{
  "num_hidden_layers": 13,
  "hidden_size": 256,
  "n_experts": 32,
  "experts_per_token": 2,
  "d_expert": 64,
  "d_shared_expert": 128,
  "hidden_act": "swiglu",
  "moe_layers": [0, 1, 2, 3, 4, 5, 6, 7, 8, 9, 10, 11, 12],
  "router_score": "softmax",
  "normalize_top_k": true,
  "routed_scale": 1.0,
  "balance_loss": 0.000777,
  "balance_bias": true,
  "router_z_loss": 0.0001,
  "router_noise": 0.05,
  "init_std_router": 0.0088,
  "lr_router": 0.000613,
  "vocab_size": 29678,
  "norm": "layernorm",
  "norm_eps": 1e-06,
  "tie_word_embeddings": true,
  "optimizer": "soap_variant",
  "learning_rate": 0.00287,
  "beta1": 0.95,
  "beta2": 0.99,
  "max_grad_norm": 0.5,
  "batch_tokens": [16384, 32768, 49152],
  "max_seq_len": 2048,
  "train_tokens": 292700000,
  "max_steps": 9148,
  "dataset": "wikipedia_en"
}
Below are experts of layer 3 (counted from 0) of a mixture-of-experts language model. Rows are named router (the router's row for the expert) and show model dimensions 0-255. Each number is 200 + 20 x the weight over its row's rms, rounded and kept within 0 to 999.
After each expert's rows: a language model's description of what the expert responds to; "comes after" lists some tokens at least twice as common just before its tokens as in all text. This comes from a sample of Wikipedia text that the model never trained on. Tokens count by the router's weight.

# expert 2
router,191,237,184,215,179,182,200,204,155,219,196,193,164,205,231,207,215,207,213,189,195,231,194,180,197,177,203,182,216,199,185,199,195,188,195,188,179,189,195,224,209,156,175,221,221,205,224,194,205,210,194,189,191,241,232,228,176,218,223,216,210,198,208,190,149,174,192,220,210,191,190,213,179,198,224,183,229,193,188,216,203,217,198,207,221,200,205,238,206,213,195,179,213,205,175,188,210,223,206,199,242,183,205,223,223,196,211,209,223,193,219,185,203,198,239,204,232,234,210,193,193,198,221,193,192,172,161,168,161,230,198,190,195,180,205,209,226,163,183,234,201,205,191,203,239,243,154,180,124,220,171,226,175,223,192,183,239,216,190,204,191,207,195,218,216,221,212,229,204,202,213,207,204,202,205,220,223,202,192,180,183,173,207,186,217,191,197,219,221,208,177,205,170,148,213,198,164,221,181,209,185,170,168,200,185,245,185,210,203,226,218,190,206,197,198,192,204,224,215,222,197,209,203,193,170,219,191,216,210,208,198,177,172,188,231,193,197,237,169,231,206,182,180,178,225,171,187,221,193,176,213,207,229,196,185,197
Pipes, blank cells, semicolons and dashes between numeric cells in statistics tables, like goals, votes, % and ±% columns.
comes after: " |", "0", "1", "2", "3", "4"

# expert 10
router,198,210,181,219,188,184,232,216,178,246,193,205,174,198,186,210,201,214,192,208,193,222,190,196,206,196,193,185,241,186,171,174,230,195,194,180,178,218,208,209,151,188,194,214,171,220,201,229,208,205,171,188,214,249,202,191,190,207,214,217,226,221,195,203,175,190,188,222,234,174,209,224,189,193,216,176,228,199,201,236,188,219,205,226,223,192,202,192,183,219,204,173,223,210,173,205,173,185,207,185,200,213,230,197,210,219,243,196,228,216,237,204,202,204,203,186,215,216,188,191,185,197,227,175,162,179,187,172,198,220,208,221,169,169,222,170,209,182,194,225,150,208,208,207,216,224,179,177,171,211,195,190,177,233,220,195,209,196,216,199,180,261,210,237,215,213,220,213,175,215,217,221,182,202,204,239,217,201,169,189,171,173,219,178,223,184,184,227,200,206,200,221,201,170,222,185,194,204,203,208,191,178,183,201,200,210,203,192,225,201,205,195,205,173,182,190,223,227,199,222,208,223,220,188,184,229,203,221,191,168,252,169,150,250,191,212,192,203,179,235,191,205,186,187,202,199,184,238,212,177,205,193,224,188,175,225
Past participles and -ing forms after was/is/be, like used, located, known, held; also infobox field labels such as Established, Born, Developed, Clade.
comes after: "-", " was", " is", " be", " were", "=="

# expert 29
router,190,225,198,203,191,167,227,208,157,205,191,219,189,221,212,203,218,199,204,178,198,227,212,213,208,188,204,217,224,181,204,183,189,183,191,196,182,215,222,208,153,155,192,233,173,189,199,180,182,199,208,165,159,237,222,225,173,186,223,227,226,208,192,208,205,171,184,195,206,195,192,212,214,176,212,191,194,188,208,229,194,214,189,213,256,197,216,220,220,201,158,193,222,232,205,211,191,210,168,172,206,214,204,193,204,196,189,199,206,197,214,180,207,195,211,188,221,208,182,191,218,219,234,204,197,195,185,182,179,238,228,217,184,201,220,215,214,162,195,229,194,195,215,191,221,219,164,175,176,213,212,223,209,217,192,243,225,231,158,209,208,231,206,249,209,218,214,200,217,227,198,213,184,222,183,187,200,213,192,176,221,208,216,169,215,161,170,224,226,234,198,220,196,166,211,158,196,220,197,219,165,169,196,204,199,207,168,232,216,198,223,180,203,184,242,227,235,226,200,203,184,229,209,168,185,208,192,198,202,198,215,189,169,195,195,214,184,199,173,230,203,180,188,206,235,165,179,207,205,203,241,215,205,179,173,196
Sentence-final periods and decimal points or numbering dots after digits, such as 51.88, 1.6, "18.", plus abbreviation dots like U.S.
comes after: "1", "2", "3", "0", "4", "5"

# expert 20
router,193,240,194,205,185,192,208,194,181,227,172,195,197,218,224,204,203,217,208,213,209,209,198,200,225,180,212,179,224,206,199,207,209,160,192,182,193,196,206,204,193,181,189,231,191,231,191,180,214,219,186,184,200,241,207,230,161,198,200,226,222,210,174,211,179,181,197,228,219,201,215,242,181,192,210,195,203,200,203,208,199,221,165,203,264,171,212,222,211,198,211,171,201,194,191,200,185,215,191,193,187,209,202,214,209,206,202,192,203,181,238,197,207,189,227,213,225,205,183,199,188,217,227,165,183,184,165,168,178,245,208,182,193,192,221,221,219,166,172,197,190,188,179,198,252,229,148,188,163,210,192,239,184,226,216,222,199,229,181,198,202,215,212,211,209,204,205,224,204,210,197,233,175,237,196,220,205,218,183,173,211,201,219,192,233,174,165,213,225,226,200,205,197,187,249,179,208,215,202,220,187,161,170,174,215,232,208,213,189,218,206,166,215,158,208,209,224,212,235,224,212,219,200,187,178,240,196,208,197,186,195,180,159,234,211,188,195,217,178,214,187,175,188,191,240,172,178,212,211,191,211,201,194,163,199,182
Short codes and numbers inside table cells, like football positions DF, MF and country codes, plus LaTeX backslash commands in formulas.
comes after: " |", " ", " (", ":", ";", "|"

# expert 27
router,171,193,210,196,164,187,199,211,158,241,185,211,197,221,211,215,217,206,224,202,210,213,203,196,190,188,208,223,223,187,188,210,174,176,178,192,188,189,199,197,187,187,161,220,171,226,190,188,200,216,197,190,188,215,211,205,207,212,251,223,211,230,167,227,176,173,189,219,223,184,201,225,216,191,211,169,206,194,194,247,186,231,163,220,201,165,219,189,194,222,216,188,235,213,199,166,177,203,205,158,218,209,211,217,222,203,218,203,236,203,229,185,193,187,194,227,223,198,178,211,193,194,224,200,196,177,174,178,165,212,189,211,175,200,210,205,230,154,198,218,161,177,214,218,195,232,178,184,188,225,193,225,219,234,177,205,228,212,201,212,190,197,206,231,207,214,233,209,214,216,207,217,195,216,201,212,227,221,182,185,200,192,205,193,206,173,210,211,232,199,182,204,187,172,220,170,195,196,179,213,210,181,190,193,211,188,195,229,215,210,202,177,242,177,222,217,207,206,211,240,209,209,210,174,154,225,193,215,205,229,209,165,159,204,216,171,183,201,192,226,200,171,205,208,251,192,152,222,200,164,214,210,218,177,194,239
General nouns, often plural or abstract, after prepositions, such as members, people, activities, responsibilities, recognition, infrastructure, them.
comes after: " of", " in", " and", " for", "==", " to"

# expert 25
router,175,206,203,202,191,219,245,191,196,233,197,216,202,206,204,198,217,218,182,212,163,204,193,217,201,182,209,181,203,200,194,205,200,180,150,196,181,192,216,216,167,182,192,242,194,212,196,224,193,212,209,200,203,238,192,194,165,208,206,198,221,194,178,212,195,178,196,201,204,195,223,218,197,185,191,203,191,164,198,205,188,240,193,221,245,200,228,242,214,198,187,170,219,221,175,192,200,210,193,189,209,241,195,222,187,208,202,200,186,182,206,192,193,166,217,243,191,215,196,207,213,205,214,191,189,199,177,176,179,223,230,184,205,179,214,201,214,194,180,220,176,163,197,223,260,233,163,186,179,230,179,224,198,233,197,224,217,207,162,193,189,213,188,230,221,201,211,182,212,192,190,247,181,238,191,228,230,193,163,163,208,216,190,181,216,195,209,219,205,202,200,219,181,182,247,181,171,221,179,203,213,185,171,177,210,218,205,201,212,214,190,210,217,185,244,197,225,210,225,217,214,205,214,189,174,229,196,240,188,189,229,152,152,218,211,202,167,203,179,220,196,193,169,168,215,187,189,225,173,196,202,235,202,194,198,187
Three-digit year prefixes such as 201, 200, 199, 198 that begin a year in dates, ranges and release lines; also other multi-digit number chunks.
comes after: " ", " (", "–", " .", " $", "/"

# expert 30
router,196,192,195,224,169,204,209,208,188,222,186,222,180,210,203,207,218,207,198,159,198,234,192,218,202,164,194,199,213,188,172,190,187,183,181,207,172,195,208,234,180,183,168,243,171,214,190,199,208,175,171,146,198,214,212,205,178,242,214,219,217,237,192,214,180,171,212,209,215,201,200,203,212,198,198,187,206,172,207,232,185,215,202,211,195,170,199,248,210,193,214,201,215,189,190,221,177,218,186,195,216,212,215,248,189,203,220,194,191,199,202,190,191,220,212,201,199,218,200,199,217,232,257,206,200,202,177,201,187,218,178,197,178,189,225,208,226,181,197,216,174,195,184,183,215,251,171,187,189,206,172,219,190,229,191,218,242,207,213,187,238,222,202,226,209,203,237,190,195,177,211,197,192,223,166,191,213,226,181,202,209,190,194,174,214,210,208,202,206,204,180,210,190,183,225,181,182,204,207,208,206,169,187,168,186,211,176,186,228,197,199,191,236,180,200,201,226,230,231,211,216,228,235,198,192,208,148,217,213,220,236,198,177,233,236,186,191,201,195,211,197,198,181,161,206,128,142,195,194,204,211,205,220,195,182,214
Common function words, chiefly and, was, is, are, had and pronoun subjects, as in the theater was not, They had.
comes after: ",", " it", " It", " he", " which", " that"

# expert 24
router,180,223,201,221,212,202,201,217,172,203,192,207,212,213,198,209,239,214,175,203,188,210,200,203,203,168,200,202,241,210,194,195,181,194,202,204,178,206,228,216,190,194,175,215,208,205,201,205,205,223,203,193,192,254,211,181,186,183,246,246,210,201,182,233,195,183,195,224,230,219,192,226,219,200,215,157,220,193,193,237,204,214,165,189,216,174,241,214,203,180,217,179,204,206,197,193,144,222,170,168,213,205,193,202,212,207,195,183,224,175,212,163,214,195,215,207,194,193,189,194,208,221,234,178,189,203,188,184,187,227,204,203,201,180,212,183,221,172,183,213,199,161,179,197,226,232,180,165,193,197,184,202,169,226,199,217,212,213,193,185,212,228,192,226,229,201,237,221,207,194,198,217,208,194,163,233,211,241,180,176,177,173,216,179,215,191,193,211,222,187,201,247,190,175,221,192,176,219,199,186,167,183,194,175,201,206,181,214,208,174,236,182,218,182,198,202,204,210,212,228,225,224,232,198,206,231,208,251,191,191,222,186,164,198,214,189,185,197,189,206,196,187,194,191,235,168,171,228,201,161,242,224,187,165,167,212
Verbs and clause openers in plot summaries and biographies after a subject, such as asks, travel, ruled, because, plus first names like William.
comes after: " to", ",", " and", ".", " he", " who"

# expert 0
router,184,218,195,210,190,164,223,246,173,208,184,201,184,169,239,200,228,214,211,210,182,234,188,204,199,167,199,198,201,199,204,204,161,192,181,209,172,190,216,235,187,178,195,207,176,227,188,207,218,226,204,168,194,239,212,212,141,229,216,210,251,216,192,212,159,173,170,214,203,178,219,212,209,204,187,170,222,193,204,220,186,262,195,196,214,200,217,189,209,205,196,193,222,224,181,184,205,187,192,176,218,211,183,192,190,237,208,214,234,218,227,206,197,184,216,209,202,211,194,193,206,226,214,192,184,198,180,200,177,224,194,186,190,186,215,226,219,183,168,192,177,161,214,221,220,237,158,173,186,232,176,209,205,234,196,211,205,214,173,202,205,209,198,227,227,201,235,225,221,196,203,214,195,201,181,203,210,221,184,194,189,186,208,183,208,195,188,220,231,246,183,196,191,171,226,178,190,203,192,220,206,180,185,202,202,222,186,203,182,213,220,205,231,168,209,218,211,181,198,202,181,228,255,189,187,206,164,232,207,181,220,185,173,209,199,232,198,215,185,251,200,201,207,185,213,152,179,205,200,183,209,184,217,179,200,210
Number words, digits, quantifiers and "of" in quantity phrases, such as dozens of, three of, a total of, first, more, 14.
comes after: " ", ".", " one", " a", " number", "–"

# expert 11
router,186,230,190,212,207,169,208,196,195,225,196,204,195,207,215,208,230,211,194,192,180,201,192,202,203,186,219,212,204,219,138,199,181,154,164,190,169,201,202,202,194,184,174,250,186,211,190,216,189,213,210,169,167,244,204,206,188,202,209,208,204,200,182,185,191,183,169,223,227,210,227,218,191,174,199,193,186,184,208,213,191,221,164,195,238,164,238,220,201,209,220,195,205,201,194,212,178,223,192,202,201,222,211,205,210,208,226,201,200,194,220,192,225,208,231,214,197,213,183,190,210,219,205,196,183,221,179,177,165,199,205,192,177,195,223,198,212,190,177,215,209,188,190,182,222,235,170,169,181,216,210,216,173,228,186,215,200,204,180,184,219,198,192,233,198,213,209,210,202,232,216,251,205,239,208,194,217,215,167,166,197,199,215,186,239,186,206,238,199,225,208,238,198,172,216,160,195,251,192,224,192,196,157,166,185,233,209,212,207,219,205,191,209,178,219,187,226,206,230,227,219,215,218,161,143,233,213,236,180,205,209,192,174,205,226,216,191,228,196,211,194,190,172,175,226,183,173,204,187,186,202,226,185,188,187,187
Initial word pieces of capitalized names, often after "the", for places, teams and organizations, such as United, Boston, Ow(ode), Midd(letown).
comes after: " the", " The", "The", "-", " of", "="

# expert 8
router,193,220,166,208,198,191,201,217,176,208,187,242,199,179,235,226,219,235,184,181,161,216,216,215,223,180,175,200,217,198,163,193,176,199,190,184,152,202,221,200,195,155,204,214,174,219,199,211,194,221,178,202,178,211,187,205,186,194,200,240,207,221,181,210,180,172,157,196,232,187,190,239,175,183,204,178,211,153,218,227,216,224,200,175,205,179,202,223,220,232,236,209,201,197,170,195,190,236,181,182,225,200,235,198,194,199,195,194,195,197,214,191,191,202,232,204,203,214,216,200,214,232,235,198,209,196,180,178,195,215,195,221,210,195,216,190,215,174,194,195,187,213,180,226,217,210,174,188,176,210,197,198,171,220,225,180,215,225,186,194,205,220,208,223,205,235,217,209,204,236,195,204,185,208,201,211,195,202,171,181,184,209,195,173,215,181,193,232,214,228,203,183,199,177,211,150,195,235,199,213,177,205,189,196,195,206,219,219,216,198,203,199,228,172,226,192,199,194,229,229,182,212,238,173,158,198,217,223,205,188,230,178,189,187,222,201,170,243,188,228,173,221,164,175,194,154,164,235,199,161,218,204,216,196,197,193
Articles and possessive determiners opening a noun phrase in running prose, such as the, a, The, his, their, its.
comes after: " of", " in", ".", " to", " for", " on"

# expert 21
router,178,225,210,203,183,204,224,219,187,219,204,216,184,192,193,207,187,196,216,177,191,228,189,194,189,171,189,189,228,217,146,174,214,189,160,213,169,204,191,208,196,188,190,226,231,210,180,210,200,198,219,185,174,224,202,208,184,209,210,226,204,244,183,226,180,179,173,214,209,188,199,231,210,194,216,183,199,201,195,228,208,213,193,185,232,152,226,196,199,181,228,178,206,198,179,176,187,198,194,189,189,217,226,223,204,222,203,188,218,200,217,214,198,200,205,208,189,204,199,224,191,228,223,174,181,191,186,194,165,206,181,214,166,184,210,203,223,168,202,206,193,167,175,190,213,209,144,163,175,236,217,184,185,225,216,199,222,230,182,211,220,197,215,242,219,202,221,210,198,180,215,231,200,209,178,200,228,217,154,110,179,211,204,193,201,191,216,220,210,210,203,195,184,186,214,157,170,218,185,237,212,201,185,203,207,231,206,213,231,198,223,205,220,201,214,201,225,226,230,229,218,203,217,193,176,237,198,219,200,203,192,185,159,208,208,186,215,222,185,205,228,185,199,180,223,191,186,211,194,204,239,236,232,194,190,227
Proper names of places, universities and people after New, of or in, as in New York, England, London, University of Chicago.
comes after: ",", " of", " in", " New", " United", ":"

# expert 23
router,201,206,195,219,175,184,209,217,190,228,188,185,201,191,242,212,216,205,178,202,192,213,187,225,169,195,196,193,227,207,176,210,190,149,191,193,169,221,240,189,187,190,194,213,175,234,194,223,197,209,202,142,202,213,210,194,180,194,203,199,196,210,204,190,175,191,144,210,219,196,200,224,189,182,209,172,223,192,203,225,182,225,168,205,219,183,227,201,197,199,212,198,232,196,192,214,172,245,216,199,227,216,231,210,203,226,241,194,230,196,199,183,219,218,197,190,202,193,195,194,224,187,227,200,187,218,170,207,158,207,185,200,194,169,230,201,231,193,185,168,205,207,222,207,205,241,192,183,180,196,202,234,168,238,188,202,208,213,200,207,216,209,203,215,202,209,222,195,216,226,232,243,194,202,192,220,229,216,191,174,189,209,196,146,213,165,202,221,212,207,224,220,176,173,224,165,180,207,199,208,181,199,202,183,184,211,227,186,227,211,206,174,217,152,240,200,233,211,214,228,207,215,226,206,169,210,198,224,185,200,207,210,165,226,207,196,209,234,192,216,174,173,164,200,214,194,149,224,195,166,200,220,202,183,195,191
Common nouns and pronoun-like words right after the/his/a in prose, such as way, name, age, same, first, which.
comes after: " the", " The", " his", " a", "The", "'s"

# expert 4
router,194,205,191,210,188,168,209,235,190,238,181,248,201,171,221,209,197,214,208,227,205,215,199,210,186,181,187,204,220,196,171,182,164,191,183,204,166,191,228,209,187,166,192,218,195,213,182,160,176,196,209,194,183,209,241,197,188,217,210,210,241,210,195,220,194,181,180,210,217,208,198,226,178,157,201,230,209,207,198,223,197,211,172,215,215,178,199,193,203,191,183,201,215,199,182,181,196,216,215,206,184,187,214,193,239,203,211,211,215,188,214,179,201,159,225,220,243,211,186,191,190,213,211,210,174,198,167,190,175,222,203,199,195,160,228,219,225,149,180,202,201,193,188,208,195,227,189,174,171,229,197,210,192,222,223,198,230,206,184,234,202,225,232,254,210,208,215,225,212,204,192,227,214,216,188,197,203,186,185,206,190,202,218,177,232,200,194,224,226,218,204,205,200,168,195,183,180,222,200,241,214,201,190,175,193,207,187,184,218,181,232,201,210,183,214,203,224,206,222,211,200,209,229,196,176,225,182,234,201,201,208,173,145,180,197,216,206,245,157,229,196,197,206,147,221,180,170,209,186,180,225,237,230,188,168,196
Bare space tokens right before a number or year, often after |, :, or "of", like "of 2015", "Born: 19"; also month names in dates.
comes after: " |", "|", ";", " in", ":", " on"

# expert 15
router,185,234,191,211,156,199,227,231,202,219,186,204,178,197,218,220,218,197,197,183,155,217,227,220,189,175,191,179,220,178,195,200,187,186,183,196,185,220,209,202,195,176,200,223,207,224,193,182,189,196,204,187,164,220,207,218,188,207,243,208,224,220,191,211,198,182,195,232,229,202,218,244,181,198,189,172,219,179,207,256,175,206,185,209,235,198,201,199,167,229,216,181,208,211,188,192,190,198,178,210,231,214,209,203,192,194,224,188,203,179,203,216,193,180,175,220,203,221,205,174,196,220,210,163,185,179,167,174,171,221,193,199,186,206,237,209,210,203,157,188,193,177,214,228,225,226,188,185,170,192,191,252,186,233,196,209,212,195,170,189,196,247,223,225,202,192,224,198,192,179,206,216,198,226,173,228,207,200,170,195,197,210,215,186,242,177,178,202,219,224,190,221,188,190,206,152,175,231,199,191,187,172,198,219,212,210,207,218,209,190,219,195,208,176,190,217,222,185,258,216,215,227,220,201,174,226,179,219,176,228,224,168,181,195,204,199,164,216,206,218,173,177,197,183,228,182,164,209,197,189,208,229,230,185,195,208
Pipes starting or separating table rows, heading equals signs, and paragraph breaks before headings, as in results and filmography tables.
comes after: " |\n", "|", "\n", ")\n", ".\n\n", "1"

# expert 7
router,197,207,196,206,177,190,210,221,192,224,184,202,218,188,228,219,213,220,194,204,187,209,207,206,197,154,215,203,238,176,184,197,191,175,191,178,190,187,208,238,143,168,192,207,203,209,190,177,200,202,186,171,172,229,220,196,161,205,214,214,207,215,184,221,208,184,186,218,241,186,202,233,222,216,213,178,178,193,184,214,216,216,176,196,225,202,227,188,233,182,223,181,216,197,193,208,181,207,192,180,218,219,210,214,210,209,188,194,207,191,229,178,199,186,207,228,201,210,196,215,208,212,245,179,184,182,184,190,196,227,209,187,203,189,216,211,227,164,158,212,171,195,180,207,233,249,158,182,154,220,173,205,177,231,218,229,197,221,182,221,219,241,202,231,218,199,240,207,212,188,196,214,192,230,193,213,237,224,178,176,183,204,193,165,231,187,196,208,224,231,205,219,193,175,227,188,181,218,212,208,202,185,208,179,215,215,218,178,187,179,213,198,235,184,189,186,210,206,236,222,213,217,230,209,186,215,204,234,179,200,211,161,146,199,227,198,176,210,185,221,206,185,171,181,223,192,165,212,207,217,198,219,187,164,209,210
Past-tense career or event verbs such as released, won, died, moved, went on; also day and two-digit numbers in dates, tables and coordinates.
comes after: " ", " was", "′", " (", "–", " he"

# expert 16
router,198,215,175,209,175,184,243,209,196,250,176,211,169,168,212,214,224,203,206,188,193,226,213,203,195,180,236,184,217,187,172,192,203,183,176,191,180,219,219,216,165,185,195,220,206,214,192,203,184,220,199,151,190,230,228,190,178,207,213,217,215,220,197,223,192,185,195,213,211,214,201,214,210,179,229,151,204,187,237,210,170,206,187,209,239,188,224,184,194,197,234,200,227,203,177,204,185,240,216,196,223,218,216,199,218,205,205,200,222,190,205,191,205,194,216,194,229,226,201,198,199,208,213,201,187,171,179,184,195,219,189,202,170,180,233,228,212,183,184,212,197,207,221,199,223,213,173,186,165,235,189,206,175,253,210,221,205,205,189,230,208,221,204,238,192,176,238,217,206,199,209,209,201,229,197,193,194,195,196,162,184,216,204,181,217,208,191,221,202,198,189,184,204,152,259,181,167,227,202,214,198,169,203,173,189,193,206,211,200,204,214,198,206,190,230,197,252,186,209,220,177,217,241,207,188,215,178,226,189,170,206,167,138,201,221,207,174,228,170,209,201,173,166,194,214,196,179,197,205,189,227,199,228,190,188,196
Individual digits completing years, scores, times and table figures, like the final digit of 1962 or 2009, or the 3 of 3:59.
comes after: " ", "201", "200", "202", "–", "199"

# expert 5
router,183,233,193,218,199,185,210,213,169,217,192,206,179,184,207,203,243,195,196,186,210,224,211,203,184,179,191,190,206,187,186,175,194,193,165,207,165,200,210,194,191,183,192,199,160,218,185,208,204,236,199,170,192,230,205,234,182,177,209,223,224,219,173,211,168,181,207,238,206,208,198,242,200,202,210,183,202,196,188,214,212,229,187,193,210,175,216,189,195,219,224,167,196,198,166,174,199,203,201,199,229,209,207,183,218,185,219,205,211,191,222,199,197,189,247,218,190,227,191,202,206,234,215,192,180,195,179,133,182,216,191,192,185,209,229,205,204,173,190,226,191,187,188,254,205,235,162,179,198,225,201,195,198,225,199,212,219,232,198,185,193,208,189,228,235,198,213,224,189,231,200,238,226,208,210,200,201,213,195,160,187,177,214,198,208,201,190,241,206,229,152,207,184,182,222,206,199,242,204,216,193,149,206,196,196,201,213,210,190,216,219,210,196,177,219,202,201,208,207,224,199,232,224,164,145,217,217,215,174,200,219,182,175,233,212,198,175,199,179,224,180,191,183,192,219,176,156,240,197,185,212,213,239,173,196,194
Adjectives before nouns and adjective-forming suffixes, such as National, American, public, British, and word endings like -ical, -ual, -atory.
comes after: " a", " the", " and", " of", " an", " for"